Below are experts of layer 5 (counted from 0) of a mixture-of-experts language model. Rows are named router (the router's row for the expert), gate (a neuron's input weights, with its number), up (a neuron's input weights, with its number) and show model dimensions 144-191. Each number is 128 + 24 x the weight over its row's rms, rounded and kept within 0 to 255.
After each expert's rows: "mostly gets" lists some tokens that are sent to it at least half of the time. This comes from a sample of Wikipedia text that the model never trained on.

# expert 34
router [142 184  75 150 162 124  90 162 122  95 141 115 142 153 163 147 104  94 122 134 159  89 132 157  93 138 111  94 107 138 141 123 149 134 110 120 100 125 153 113 106 115 151 132 142 112 126 112]
gate0 [ 93 121 139 120 106 186 144 105 122 138 157 130 141 126 142 134 117 110 142 132 141 157 130 137 107 130 118 166 145 111 148 126 118 150 157 156 147 123 169 180 114 117 101 139 120 154 109  95]
up0 [108 135 190 159 122 169 144 107 126  92  74 130  98 109 170 138 133 152 108 116 131 107 135 165 138 130 119 127 114 145 204 155 123 115 161 179 111 120  98 166 174 127 125 113 135 140  92 155]
mostly gets: "le", " la", " at", " bo", " le", " La"

# expert 75
router [151 173 117 169 162 119  84 181 120  88 149 103 121 129 144 132  98 154 128 150 146  90  95 148 135 155 122 108 113 105 142  98 180 130 120 142 104 115 171 126 110 131 134 101  91 121 132 141]
gate0 [100  83  97 137 112 145 124 117 144 136 163 187 114 116 146 120  92 123 138 109 109 155  86 133 129 135  97 155 150 116 134 147  93 116 102 148  87 128 142 129 144 136 148 185 122 133  84 114]
up0 [132 102 122 159  67 123 101  82 176 140 107 157 113 123 162 109 114 133 141 112 110  98  97 128 139 119 131 147 136 108 119 179 125 109  94 157 120 152 124 177 168 102 157 144 103 114  48 119]
mostly gets: "°N", "|---|---|---|---|---|---|\n", "|---|---|---|---|\n", "|---|---|---|---|---|\n", " Species", " Phylum"

# expert 21
router [143 149 103 139 168 121 102 154 128 111 149 106 120 164 129 115 111 133 117 131 181 110 121 128 107 136 112 138 106 122 139 128 182 145 135 127  80 109 153 103 108  87 144 101 123 132 138  92]
gate0 [110 135 118 158 161 112 175 110 130 157 159 160 149 140 102 143 136 157 133 132 136 132 110 105 122 112 157 154 137 124 126 143 132 108 160 123 118 136 125 143 105 124  85 108 131 118 147 120]
up0 [150 110 131 146  71 140 100 138 127  95 129 134 125  98 147 125 109 127 105 102 158 112 153 132 106 101 135 112 127 137 158 144 146 105  85 147 134  93 115 149 141 153 165  97 162 157 105 157]
mostly gets: " pr", ".S", " cons", " Pr", " ar", " gr"

# expert 29
router [138 177 124 113 139  87 119 165 100 117 134 108  99 146 160 163 146  90 158 137 162 105 126 161 128 159 114 121  97 152 127  92 160 134 127 112 121 105 141 104 113  99 175  58 103 125 105  96]
gate0 [116 110 103 103 144 131 110 115 126 168 121 170 127 149 123 187 161 170 128 154 158 108 123 106  87 107  79 138 124 181 139 164 154 135 141 146 163 109 119 152  81 159 133 151 124 132 117 137]
up0 [126 143 130 141  88 127 134 153 128 117 116  72  81  97 159  78  95 112 114  91 128 127 134 142 154 156 140 138  83  83 137  96 117 128 124 153  93 142 140 123 166 144 133 103 126 134 156 144]
mostly gets: " early", " late", " aut", " birth", " earlier", " inc"

# expert 67
router [128 144 123 136 177 137 139 171 121  96 116 154  99 152 152 152 134 108 146 164 167  83 141 154 115 176 145 116 138 124 145  99 169 127 151 133 118 112 148 100 111  88 134  91  90 124 125 102]
gate0 [114 108 134 163 120 141 125 160 108  76 135 150  96 114 179 122 118 165 102 112 134 135 107 155 142 106 155 124 123 165 140 131 108  75 171 109 125 123 104 124 107 138 119 110 173 104 131 153]
up0 [143 150 111 120 198 179 125 120 122 116  84 172  96 119 151 109 145 149 114 125 153 143 157 178  91 115 136 134  97 112 192 140 154 114 120 152 158 122 186 120 121  80 112  96 151 133 106  80]
mostly gets: "°W", "idae", " located", "ensis", "\"", "Species"

# expert 25
router [130 149 112 153 146  75  96 166 121  83 145 118 135 147 158 139 124 121 160 169 176 122 151 156  90 147 131 113 112 126 137 148 149 177 101 107 125 104 147 156  82 113 125 124 103 122 168 100]
gate0 [137 125 141  83  97  77 108 142 133 114 137  89 104 131 108 147 116 131 115 123 136 129 160 133 117 120 156 137 133 144 135 133 125 151 112 111 116 102  92 145 128 168 124 137 130 186 109 146]
up0 [129 124 102  96 136 108 125 128 156 132 144 116  65  82 114 158 151 145 107 105 135 130 107 138  96 120 144  88 121 173 170 128 139 126 142 130 113 109 166 130 141 130 164 130 115 124  80  83]
mostly gets: " made", " won", " had", " took", " began", " received"

# expert 4
router [148 141 124 148 135 113 101 159 147 110 141 111 174 166 161 144 131 103 107 149 153 118 117 165 119 143 134 106  90 141 125  81 178 127  99 100 139 156 167  94  89 105 128  95 122 121 129  97]
gate0 [150  97 137 186  81  86 135 108  96 112 132 144 114  95 125 122 102 123 109 138 129 136 122 121 130 154 132 102 143 133 160  99 141 152 118 136 122 112  96 154 139 124  95 125 143 166 169 108]
up0 [159 152 125 116 176 115 133 149 135 140 112 128 146 106 158 134 176 126 140 148 113 143 101 136 128  74 154 118 151 152 144 156 101 138 135 153 151 138 118 121 132 106 115 124 121 128 115 139]
mostly gets: " between", " east", " from", " southern", " south", " west"

# expert 59
router [143 165 128 157 175 103 114 167  94 103 169 148 122 135 151 145 117 134 104 158 143 111 137 123 129 170 119 113  83 123 129 113 173 136 123 147 119 107 137 109  93  97 133 112  95 134  99 111]
gate0 [ 87 121 162  81 142 124 155 163 104  88 120 147 181 140 118  78 136 160 135 179 107 128 138 135 111 117 112 155 145 109 146 122 115 169 163 184 145 124 118  98 122 147 141 102 168 136 125 104]
up0 [102 108 127 113 164 202 142 184 148 117 135 119 175 136 134 131 108 138 135 152 124 126 138 140 144 132 144 106 121 135 182 148 135 126 133 126 100  70 108 101 123 174 139 130 124 154  78  49]
mostly gets: " Genre", "The", "died", " –;", " Known", "Member"

# expert 6
router [158 150 115 131 128 136 124 198 129 112 150 106 183 150 161 152 129 112 125 135 156 120 173 166  87 132 126  71 110 140 101 113 160 141 131 133 106 118 161 124 104  94 155  82 130 125 128 110]
gate0 [ 98  98 116 137 132 175 115 143 108 122  77 115 167 181 117  84 149 158 120 129 154 127 139 121  82 113 124 108 130 139 133 139  95 117 175 147 121 157 156 142 124 116 106 120  97 128 162 148]
up0 [169 172 153 127 118 103 130 123  99 184 108 138 115 106 157 111 127 130 117 108 126 124 136 119 142  81 142 156 102 138 105 127 140 114 155 130 160  87 143 147 152 191 166 148 150 126 134 155]
mostly gets: "ić", "ović", "š", "č", "vić", "ski"

# expert 8
router [128 142 129 126 168 128 117 169 122  98 132 137 159 137 123 172  91 113 104 130 153 102 137 175 119 164 134 100 114 122 129 109 141 143 150 120 117 135 171 127 122  94 140 135  69  86 136 100]
gate0 [130 100 130 146 120 131 140  96 122 136 178 139 125  98 115 161 103 146 148 136  82 132 137 126 102 104 143  95 123  94 140 106 113  98 144 171 152 128 134 159 127 122  89 125 137 109 126 111]
up0 [123 104 124 131 167 171 103 131 135 135 105 130 100 124 154 154 149 116  72 168 126 109 115 128 154 154 112  86 116 110 122 158 145 130 102 135 122 101 117 118 175 161 159 129 111 163 115  84]
mostly gets: " tra", " vocals", " guitar", " Catholic", " church", " pro"

# expert 27
router [146 130 102 150 140 128 133 152 126 106 156 116 108 156 132 168 113 102 137 145 198 118 149 167 103 153 144  91  85 159  95 107 186 109 118  96 125 114 163 134 106 145 148 142 101 156 105 109]
gate0 [123 109 147 125 112  83 147  90 155 179 119 102 134 125  96 133 149 145 149 131 129 130 129 146  85  90 123 159 122 121 151 110 104 141 165 136  92 118 152 127 104 153 131 152 120 153  83 166]
up0 [154 121 106 119  93 124 133 144  88 114 115 151 134 121 111 158  83 104 163 153 177 143 127 114 116 164 141 145  83 127 158 156 134 146 101 147 117 137 117 123  99 135 172 113 104 140 139 149]
mostly gets: " Albums", " Your", " Best", " Billboard", " Outstanding", "Billboard"

# expert 63
router [147 148 117 122 150 114 151 177 121 120 140 118 139 148 131 147  88  74 134 160 144 102 115 166  97 135 146 123  90  96 131 102 155 131 150 117 101 136 132  78  96 125 152 102 111 103 122 114]
gate0 [133 155 144 121 133 143 102 109 114  94 136 132 176 145 116 145 112 107 143 125  89 139 104 186 125  90 143 159  99 138  67 150 118 125 127 124 177  98 151 150 105 183  68 117  95 162 151 109]
up0 [144 156 117 172 108 114 155 112 128 133  60 118 108 103 135 122 122 108 111 136 165  95 132  98 133 141 109 112 134 113 174 111 148 129 113 119  76 130 135 112 131 129 163 135 131 124 117 121]
mostly gets: " until", " named", " code", " Year", " winner", " championship"

# expert 9
router [130 155 112 164 150 125 155 172 134 110 174  89 142 191 163 144  96 113 143 113 157 105 142 173 113 169 140 107  68 115 130 154 160 128 136 124 131 124 172  96  92 138 157 142  84 142  99 113]
gate0 [192 141 149 100 138 156 134 182 121 115 120 163 135 158 158 102 117 126 123 101 130 138  89 157  92 133 141 149 129  98 150 148 110 154  92 122 148 155 123 157 122 164 125 124 135 135 151 115]
up0 [114 100 150 156 141 121 127 108 133 132  99 143 104 146 186 113 103 138 118 122 138 151 128 106 111 103 141 148 108 171 143 137 132 129 131 100  94  86  86 133 174 107 173 122 125 126  77 161]
mostly gets: " for", " Be", " For", "For", " Fort", "for"

# expert 48
router [175 158 104 126 152 104 124 131 125 125 132  92 147 128 144 132  81 113 135 137 146  62 155 147 118 158 140 138 150  88 132 112 151 132 141 106  72  93 145  88 129 115 132 125 125 140 111 146]
gate0 [ 89 138 135 116 103 134 146 123 132 123 159 108 139 150 187  62  72 131 118 122 165 122 117 130 142  96 122 141 145 107 157  82 130 171 142 143 129 106 157 118  94 170 110 119 134 165 107 107]
up0 [177 106 114  97 154  92 109 103 126 130  78 159 123 123 103 149 105 105 113 172  61 157 118 121 123 128 139 148  98 124 126 191 155 127 127 118 134 122 132 113 124 117 166 125 136 104 111 142]
mostly gets: " but", "ically", " least", " rather", " especially", " nearly"

# expert 19
router [153 133 111 165 145  96 131 181 151  88 130 120 135 175 120 149 104  95 148 114 137 107 114 129 125 139 127 126  77 114 137  76 141 134 129 115 112 118 150  86 134 113 127 113 104 105 136 145]
gate0 [124 160 146 149 117 105 150 118 107 128 117 160 174 149 123 113 121  99 159  96 120 146 108 105 135 121 125 126 129 110 138  99 138 128 112 127 141 149 122 145  90 156 109 100 134 155 176 156]
up0 [155  93 134 137 132 142 132 120 140 108 122 116 160  90 140 147 138 153 114 123 127 123 123  83 150  87  96 166  83 137 112 142 149 147 125 168 135 117 144  96 179 138 139 155 109 129 161 134]
mostly gets: " same", " Candidate", " MPC", " graduated", " another", " Votes"

# expert 12
router [142 134  82 173 138 112 126 161 118  85 132 147 119 137 172 150 136  64 115 143 175  97 128 154 121 146 100 106  50 141 131  83 195 143 109 147 101 114 142  72  94 134 127 110 113 129 159 113]
gate0 [119 109 100 103 100 130 174 106 118 144 153 124 161 139 139 122 145 144 133  95 108 122 114  90  83 122 120 151  97 144 129  79 180 156 143 123 152 145  99 115 129 156 108 119 125 155 156 173]
up0 [ 71 112 109 111 156 138 120 112 131 134 146 135 144 103 145  99 139 111  96 155 149 104  96 132 108 131 148 156 104 112 142 153 129 174 133 109 115 107 117 114 105 140  94 127 138 130 147 120]
mostly gets: " In", "In", " during", " in", " During", " At"

# expert 71
router [128 149 100 139 134  90 127 166 153 139 146 122 141 134 150 140 102 147 154 143 138  96 161 123 129 121 140 103 108 114 136  90 139 110 120 131 105 138 151 134  90 102 127 119  82 120 117 160]
gate0 [133 105 156 129 126  88 136 143 168 111 138 180 178 141 152 103 113 129 145 118  90 143 150 123 140 119 106 144 127 103 139  81 137 112 129 181 109 141 146 139 171 156 102 107 125 124 109 115]
up0 [133 115  70 133 125 109 138  84 170 177 133 102  85  83 129 103 148 129 117 105 157 148 113 105 157 103 122 136 149 163 181 147 126 151 159 133 152 118 122 129 119 107 135 144 125 139  60 149]
mostly gets: " died", "″E", " known", " born", " built", " him"

# expert 18
router [128 126 119 150 136 127 139 133 118 111 123  95 147 176 135 140 100  86 168 139 178 139 154 140  93 112 114 123  75  93 130 135 181 148 125 137 130 106 154 120  80 114 129  97  92 104 103 100]
gate0 [138 116 152 129 120 118 201 139  78 111 113 180 135 152 141 104 128 138 160 129 152 128 150 152  89 153 158 152 125 118 154 139  91 113  97 134 123 121 124 157 110 130 167 146  89 127 163 127]
up0 [192 124 134 171 168 141  96 155 110 137 109 117  94 110 132 123 132 128 106 123 141 140 133 197 126 119 115 133  99 141 174  94 155 119 123 115 143 137 102  88 163 127 197 127  78 158 160 147]
mostly gets: " footballer", " Apps", " Sweden", "/a", " Conservative", "о"

# expert 17
router [157 142 117 137 116 137 120 140 130 103 129 100 132 141 162 143  86  92 158 129 171 116 115 133 133 143 149 127  95 132 141 106 143 131 143 124  93 106 149 101  72  93 126 127 125 119 131 133]
gate0 [145  85 149 121 169 136 140 124 126 159 123 139 131  90 155 140  79 119 123 147 125 156 125 107 167 138 145 166 139 132 142 132 137 158 136 127 151 134 157 154  87 149 123 116 137 122 152 135]
up0 [162 125 117 123 167 101 117  91 131 100 119 134  96 137 136 111 129 121 132 111 152 162 122 128 131 140  93 131  93 150 122 108 159 179  94 119 122 131 128 126 115 132 117 158 125 142  77 144]
mostly gets: " According", "See", " originally", " con", " ag", " Aug"

# expert 31
router [119 150  67 163 147 116 116 173 112 123 151 103 153 140 140 137 109 158 139 124 161  82 130 156 102 173 111  77  63 120 112 123 153 139 146 137 101 128 184  94 176 131 119 139 100 100 137 103]
gate0 [134 129 117 138 100 136  99 135 106 157 133 131 119 146 164 105 107 152 121  68 108 119 133 129 130 110 104 163 105 115 139 131 153 129 164 146 146 130 101 138 115 174  86 178 118 155 110 158]
up0 [125 144 122  88 154 152 152 126 138 116  83  94 123 135 122 121 115 137  96 125  91 184 127 140 139  81  94  88 127 127 109 140 151 144 129 173 136 128 100 120 119 129 144 112 149 125 112 140]
mostly gets: " Bell", " Sand", " Mag", " Mad", " Sar", " Ban"

# expert 30
router [143 140  91 168 144 119 134 158 117 123 137 109 136 157 138 131 129 117 124 140 152 124 125 150 138 160 101 101  83 124 142 132 159 163 146 120  88 127 160 105 106 146 114 119 123 102 144  97]
gate0 [117 127 151 136 125 133 162 137 114  56 111 145 127 155  80 131 129 150 148 146 137 101 136 105 127 118 143 130 135 101 120 119 121 122 123  97 138 126  98 136 132 168  88 122 121 170 170 112]
up0 [136 130 104 129 160 132  98 141 169 115 145 122 112 155  96 170 106 129 116 141 139 107 138 173 108 161 158 114 136 136 101 152 151 132 122 145 165 177 143 140 144  98 180 118  94 162 121 138]
mostly gets: " From", " With", "9", " despite", "with", " according"

# expert 1
router [131 134  84 136 166 118 160 177 105 103 121  66 147 146 140 141 128 144 149 141 171 106 141 129 118 133 113 110 127  99 146  84 182 147 145 122 118 104 150  98 142 132 114 107  93 141 148 116]
gate0 [100  83 124 120 117 138  92 127 123 156 163 115 150 121  86  83 103 142 174 165 115 135 131 126 133  94 160 155 121 100 128 111  88 145 119 116  84  99 122 131 107 194  99 110 167 183 161 118]
up0 [154 145 154 145 120 123 189 141 169 136 108 145 112 131 162 132 131 118  56 115 147 143 161 115 133 129  96 122 132 165 139 158 161 145 156 163 158 152 123 154 151  79 157 139 133  94  74 124]
mostly gets: " However", " but", " There", "There", "SI", " Dra"

# expert 66
router [132 163 100 143 137 121 124 177 131  89 154 128 121 129 121 145 117 112 147 152 144  98 145 150  70 149 142  96  78 105 111 130 129 141 122 112 118 108 155 146 130 117 128 115 104  91  94 125]
gate0 [108 162 135 128 122  99 144 123 119 118 177 167 136  98 138  93  73 124 190 137 116 122 108 148 106 118 153 166 124 187  94 151 110 159 158 140 142 130 170 117 127 189 135 127 155 140 139 121]
up0 [163  91 135 125 117 141 117 169 130 143  54 118 147 116 125 177 136 124  95 155 143 121 152 105 154  98 116 109 122  86 152 106 151 104  88 161 120 143 130 159 122  97 139 125  87 129  80 150]
mostly gets: " book", " film", " story", " episode", " films", " books"

# expert 77
router [154 115 112 135 128 136 125 128  95 106 131  85 132 146 115 147 115 124 145 161 140 126 156 184 107 151 168 139 122 144 135 129 140 152 124 133 130 111 121 115  89 122 134 102 124 118 119  87]
gate0 [136 136 122 126 115 109 148 113 142 184 130 104 127 118 157 108  99 167 132  95  88 147  97 112  99 101 121 140 120 151 149 136 132 150 122 159 130 137 151  79 146 147 103 132 101 126 181 139]
up0 [135 109  92 106 125 149 117 132 134 123  77 152 100 123 155 106 191 158  80 102 115 102 118 175 108 112 132 132 102 111 122 137 140  90 114 135 131 115 106 143 125 142 126 162 118 134 134 112]
mostly gets: "ization", " design", " development", " training", " construction", "ology"

# expert 44
router [101 134 117 165 140  89 104 182 121 105 147  95 130 142 170 159 108 125 133 167 148  93 142 149 111 160 127 101 111 152 141 151 139 169  78 128 148 112 151 117  88 108 148 128 104 131 133 104]
gate0 [117 108 107 113 136 104 106 123  96 158 114 181 117 118 122 119 171 122 134 154 101 104 107 132 102 144 121 140 138 114 122  97 104 151 156 121 131 121 109 105 160 162 101 110 150 139 144 133]
up0 [104 129 139 148 149 128 125 147 117  93 120 118 112 129 139 102 122 122 120 118 129 114  98 149 161 124 117  91 113 114 139 168 143 148  71 162 117 105  96 106 105  88 158 115  95 149 129 108]
mostly gets: " get", " gave", " wrote", " how", " provide", " does"

# expert 20
router [155 151  85 151 159 107 112 168 123 126 155 103 122 153 140 123 121 122 131 138 147 119 159 190 107 153 122  95  85 130 139 112 157 159 121  90 153  77 161  74 111  90 143 119  83 124  96 120]
gate0 [133 122 140 109 139  66 150 118 154 127  97 155 191 128 184 114 163 131 128 108 121 133  64 160 136 106 150 116 142 167 158 104 152 111 186 130 131  91 135 122 128 119 118 133  94 148 120 140]
up0 [109 127 100 115 155 145  95 101 102 169 127 129 143 144 106 153 155 106 108 140 139 122 140 120 154 117 102 135  92 143 119 139 168 157 117 124 131 133 124 123 161 182 140 164 165 144  81 141]
mostly gets: " its", " the", " their", " his", " our", " my"

# expert 64
router [150 161 137 150 151 114  92 177 127 109 116  82 148 129 161 123 123 119 129 148 167  93 154 151  95 148 133 129 103 121 121 116 116 132 111 109 100  94 134 109 134 120 128  92 121  97 128 134]
gate0 [146 138 124  99 127 138 166  97  60 128 143  97  90 155 143 111 122 200 108 121 134  93 100 124 119 101 146 148 121 152 135 121 138 125 145 134 128 144 127  69 168 175 130  97 130 119 147 153]
up0 [128 119 161 167 104 156 161 154 163 142 119 169 114 133 152 137 114 106 109 119  72 152 158 139 122 103 116 107  83 132 130 167 140 154 106 173 127 130 142 151 104 117 147 127 132 119 127  85]
mostly gets: " Rh", " Gh", "-G", " g", "-R", " d"

# expert 40
router [156 163 120 132 138 111 119 154 118 128 148 103 146 164 134 153 135  94 175 133 157  68 134 135  90 163 125  91 130 116 156  98 160 135 130 134 112 128 151  90 109  91 152 104  94 121 128 125]
gate0 [133 158 138 160 150 104 137 103 113 151 104 119 188 124 133 181 121 114 159 100 143 142 125 174 134 133 120 100 141 154 111 151 146  96 100 154 182 121 139 106 148 154  90 137  83 123 101 154]
up0 [162 120 104 120 110 144  92 126 112 107 133 121  58 156 131  74 129 159  94 127 129 138 120  85 139  73  99 183 121  99 182 126 112 141 118 164  59 102 116 118 130 115  93 134 124 139 109 125]
mostly gets: "ton", "ington", " Smith", "ley", "shire", "burg"

# expert 28
router [162 136 142 132 148 105 111 161 113  89 163 120 121 127 154 127 148 116 116 146 163 101 115 162 127 144 130  94 116 128 141 115 143 142 118  85 136 102 161 129 123 101 139 106 108 101 111 112]
gate0 [120 107 140 144 120 108 166 126  84  93 114 124 173 112 136 124 149 157 105  89 133 108  95 113 106 149  97 130 153 119 131  91 117 140 130 110 151 177  94 141 154 126 137 118  98 166 124 142]
up0 [117 101 137 158 141 138 104 139  98 122 124 136 137  91 109 128 154 131 100  96 125 120  89 121 124 102 120 110 100 103 167 120 144 100  80 110 132 127  92 144 142 112 112 121 118 162 115 161]
mostly gets: "})\n", " Spouse", "Area", " UTC", " ±%", "   "

# expert 38
router [186 139  78 161 132 105 100 179 122 137 177  94 129 135 155 147 134 133 127 124 142  93 125 156 124 148 100 116 118 128 152 103 194 166 102 124 125 100 149 110  71 122 123 123 133 124 124  86]
gate0 [ 83 109 164 133 168 111 135  77 133 135 144 101 126 127 144 105 145 142 127 113 142 115 114 151 149  89 121 146 142 130 158 123 144 140 161 134 109 127  93 155 166 135 101 147 132 146 149 121]
up0 [ 88 123 119 126 182 115 152  77 123 141 120 120 103 135 110 104 145 137  74  51 139 108 122 150 138 102 150 147 108 121 162 114 156 137 184 122 145 124 116 136 110 157 117 158 111 122 102  97]
mostly gets: "==", " However", "After", "===", " This", " While"

# expert 23
router [145 170 119 149 146 140 111 161 143  76 121 116 161 147 147 137  75 126 113 175 141 106 132 153 127 175 151 125 116 138 140 106 137 159  94 143 135  96 145 115 147 113 153  60 103 127 110 100]
gate0 [152 111 124 154 126 128 138  96  54  98 112 150 121 134 166 119 142 104 147  89 158 144 131 161 130 108 176 167 117 155 100 127 166 105 158 135 134 114 105 154 129 163 118 143 132 131 113 134]
up0 [112  95 107 169 144 165 109  96 104 148  66 160 113 143 144 124 116 137 134 151 174  95 144 143 105 113 121 123 139 131 187 126 130 129 126 146 122  85 144 143 128 135 164 126  96 123  94 104]
mostly gets: " Preceded", "See", "=", ").\n", " Sir", " Mr"

# expert 47
router [160 162 102 165 156  98 126 160 116  69 146 108 117 132 157 159 122  99 117 157 140  90 149 154 154 120 132 104 106 110 116 113 143 188 131 110 118 119 153  85  74 129 145 109 123 146 142  96]
gate0 [119 149 114 144 119  75 133 144 103 100 110 160 125 101 156 104 124 172  98 140 102 119 113 133 113 106 139 140 141 145 118 142  93 153 186 158 120 134  98 122 116 140  98 140 140 134 150 154]
up0 [140 127 129 110 111 155 157 152 154 120 139 122 104 112 113 121 147  91 116  93 136  92 148 131 137 150 143 148 144  93 142 136 131 145 125 139 158  90 117 144  81 103 125 111 124 122  89 155]
mostly gets: " with", " among", " many", " few", " using", " some"

# expert 62
router [131 148  99 146 151 122 130 180 151 105 124 136 137 123 131 149 119 101 150 151 184  83 103 154 107 146 128 110 104 114 118  83 159 149  89 103 146 128 114 102 137  96 168  89 109 124 117 117]
gate0 [147  99 128 131 123  78 148 119 131 162 152 127 131  89 138 120 114 117 173 125 132 131 139  98 119 102 118 135 154  89  82 136 161 122 158 120 129 154 127 119 127 133 122 138 137 167 125 182]
up0 [132 162 141 131 145 169 111 124 145 108 101 119 131 110 138 104  87  80 114  70 129 166 114 132  99 115 176 177 113 126 128 130 139 124  84 129 171 120 145 133 107 148 162 110 152  97 104 129]
mostly gets: " he", " they", " she", " They", " She", " He"

# expert 57
router [150 128 105 162 159  92 129 127 128 129 150 124 134 132 122 136 125 118 134 159 139  80 128 156  89 143 109 126  91 127 109  76 121 143 145 123 143 106 161  75 109 120 150 107 115  91 105 121]
gate0 [123 153 167 161 110 107 154 104 120 125 161 157 127 143 132  93  98 135 142 119 123 148  85  74 118 130 154 140 146 124 127 120 117 108 141  96 137 102 143 146 148 132 108 131 159 130  91 140]
up0 [166  63 120 118 108 196  98 102 114 120  95 148 106  87 123 125 110 115 119 119 157 123 137 155 127 132 132 156  93 103 189 177 138 131 127 134 145 140 125  89  91 114 153  85  76  91 108 161]
mostly gets: " same", " Succeeded", " latter", " Ministry", " father", " world"

# expert 10
router [149 157 110 131 147  89 125 159  99 114 168 117 135 155 152 133 116 132 125 178 162 107 123 131 109 132 113  95 105 133 105  85 171 119 148 134 124 112 149 104 122  92 163 113 123 128 150 118]
gate0 [185 137 120 111 125 175 134 131 106 123 117 114 140  97 120 143 139 154 147 122 132 134 105 123 157 108 142  98 146 126 152 110  89 141 142 125 150 118 162  90 154 166 103 130 151 149 134 144]
up0 [109 115 120 150 138 148 157 138 168 143 102 151 153 139 141 121 121 137 114 162 162 132 144 139 113 127  78 153 111 168 135 140 119 128 115 160 112 127 106 138 146 127 158  93 106  87 112  91]
mostly gets: " May", " August", " July", " June", " February", " October"

# expert 37
router [147 163  86 157 154 101 122 174 122 128 127 106 135 147 173 153  96 101 159 161 196 115 139 162 125 143 115 127  83 139 132 118 119 137 133 111  92 127 153 137 137 125 135 102 116 122 117 104]
gate0 [116  65 130 141  92  98 126 138 126 141  91 145  77  90 149 136 156 137 119 119 124 119 177 117 119 108  90 171  78 113 111 157 122 155 147 161 123 129  94 117 139 178 128  90 124 143 164 135]
up0 [127 122 125 163 126 111 122 164 173 162 109 150 124 126 118 111 133 122 106 103 104 131  93 122 119  96 130 154 144 105 179 109 149 128 137 159  97 114 141 128 137 140 127 108 124 127  85 110]
mostly gets: " based", " physical", " include", " modern", " Died", " Elevation"

# expert 78
router [161 149 132 147 155 133 121 162 108  93 142 122 120 145 173 138 114 133 123 137 167  95 109 170 107 168 138 102 125 155 123  88 172 146 146 156 101 116 147 122  94 118 132  94 122 124 117  97]
gate0 [130 122 139 134 145 136 168 172 102  82 136 138 128 103 133 136 146 129 100 154 158 149 105 110 153  95 112 119  99 132 118 135 162 124 160 145 108 143 128 140 161  99 137 114 108  87 143 132]
up0 [141 120 111 146  78 155 171  74  95 153 113 146 158 131 112 114 155 137 136  70 123 117 133 122 155  98 122 147 103 111 146 146 115 119 131 133 142 107 133 141 166 109 108 104 110 152 104 111]
mostly gets: " Mahar", " Mas", " Tel", " Seattle", " Fort", " Yam"

# expert 33
router [121 161  98 132 148 148 143 165 102 136 167  97 134 177 140 146  88 114 166 159 175  89 109 163  85 153 106 104  95 158 120 104 138 100 135 140 158 123 156  83 106  80 155  94 101 121 131  94]
gate0 [150 130  94 143 141 144 131 101 127 129 159 129 154 119 107 167 150 110 163 158 129 105  94 128 167 138 124  85 153 113 127 106  95 129 108 124 149 138 143 140 148 139 125  95 140 132 148 133]
up0 [ 87 111 131 149 133 139 115 111 150 128 125 128 129 152 110 117 110 174  68 108 137 104 134 128 124  46 128 121  92 165 131 140 142 140 156 159 101 110 125 159 148 129  99 113 149 157 136 110]
mostly gets: " be", " ch", " been", " King", " Thomas", " Peter"

# expert 43
router [148 147  80 118 128 130 127 162 117 113 156 112 132 151 133 177 120 107 133 144 197 108 148 160 114 135 113  93 110 146 139 122 155 156 104 125 115 104 147 127  87 121 162 102  57 126 139 101]
gate0 [125 139 117 144 100 128 139  72 141 127 145 164 128 114 133 123 132  94 106 102 141 101  52 149 117 118 131 115  99 136 101 126 177 146 125 150 149 144  84 151 133 149 133 154 107 175 158 120]
up0 [120 153 120 165 103 139 112 136 161 153 133 154  49 148 118 111 122 126 143 119 127 177 130 143 142 106  99 131 132 140 150 136 117 116 135 142 149 133 169 158 180 143 136 118 112  89 120 126]
mostly gets: " sq", "″E", "erman", " International", " contin", " accepted"

# expert 58
router [148 121 100 163 162 127 118 163 119 111 117  88 112 141 133 111 126  95 119 179 165 111 153 145 114 135 105 100 112 110 127 115 168 123 105 106 125  97 118 127 110 100 164 115  79 107 123 103]
gate0 [173 116 121 185 144 166 139 119  81 123 136 144 154 182 168 129 114 114 114 134 139 161 136 132 111 138 156 127 108 124 136 105 138 153 136 130 145 163 151 145  89 169 122 171 137 114 122 124]
up0 [ 99 157 108 101 111  93 112 157 160 111 121 126 103  67 102 112 122 126 136 149 124  82 120 141 113 138 159 128 138 119 128 146 114 105 135 134 125 104 119 108 157  85 150  49 100 151 104 117]
mostly gets: " Sh", "sh", " sh", " sc", " Th", "Th"

# expert 68
router [130 166 160 157 129 117 119 167 139  95 145 106 116 145 139 117 108  97 136 160 170 107 118 148 124 130 124 109  89 129 142  96 166 151 129 119  92 121 126  86 101 134 169  47 126 125 114  93]
gate0 [119 113 139 115  97 158 107 156 162  90 119 100 208 115 128 115 135 133 108 126 135  93 122  93 125 128 112 112 130 160 154  93 134  95 152 116 124 148  87 125 156 127 134 163 147 123 129 144]
up0 [161  95 105 136 102 147 163 107 149 131 107 143 138 108 138 124 115 134 136 160 120 169  95 121 141 159 163 183 144 116 143 114 120 155 151 131 100  91 131 108 127 128 169 150 120 107 126 141]
mostly gets: "All", "   ", "Note", " All", "Is", ".g"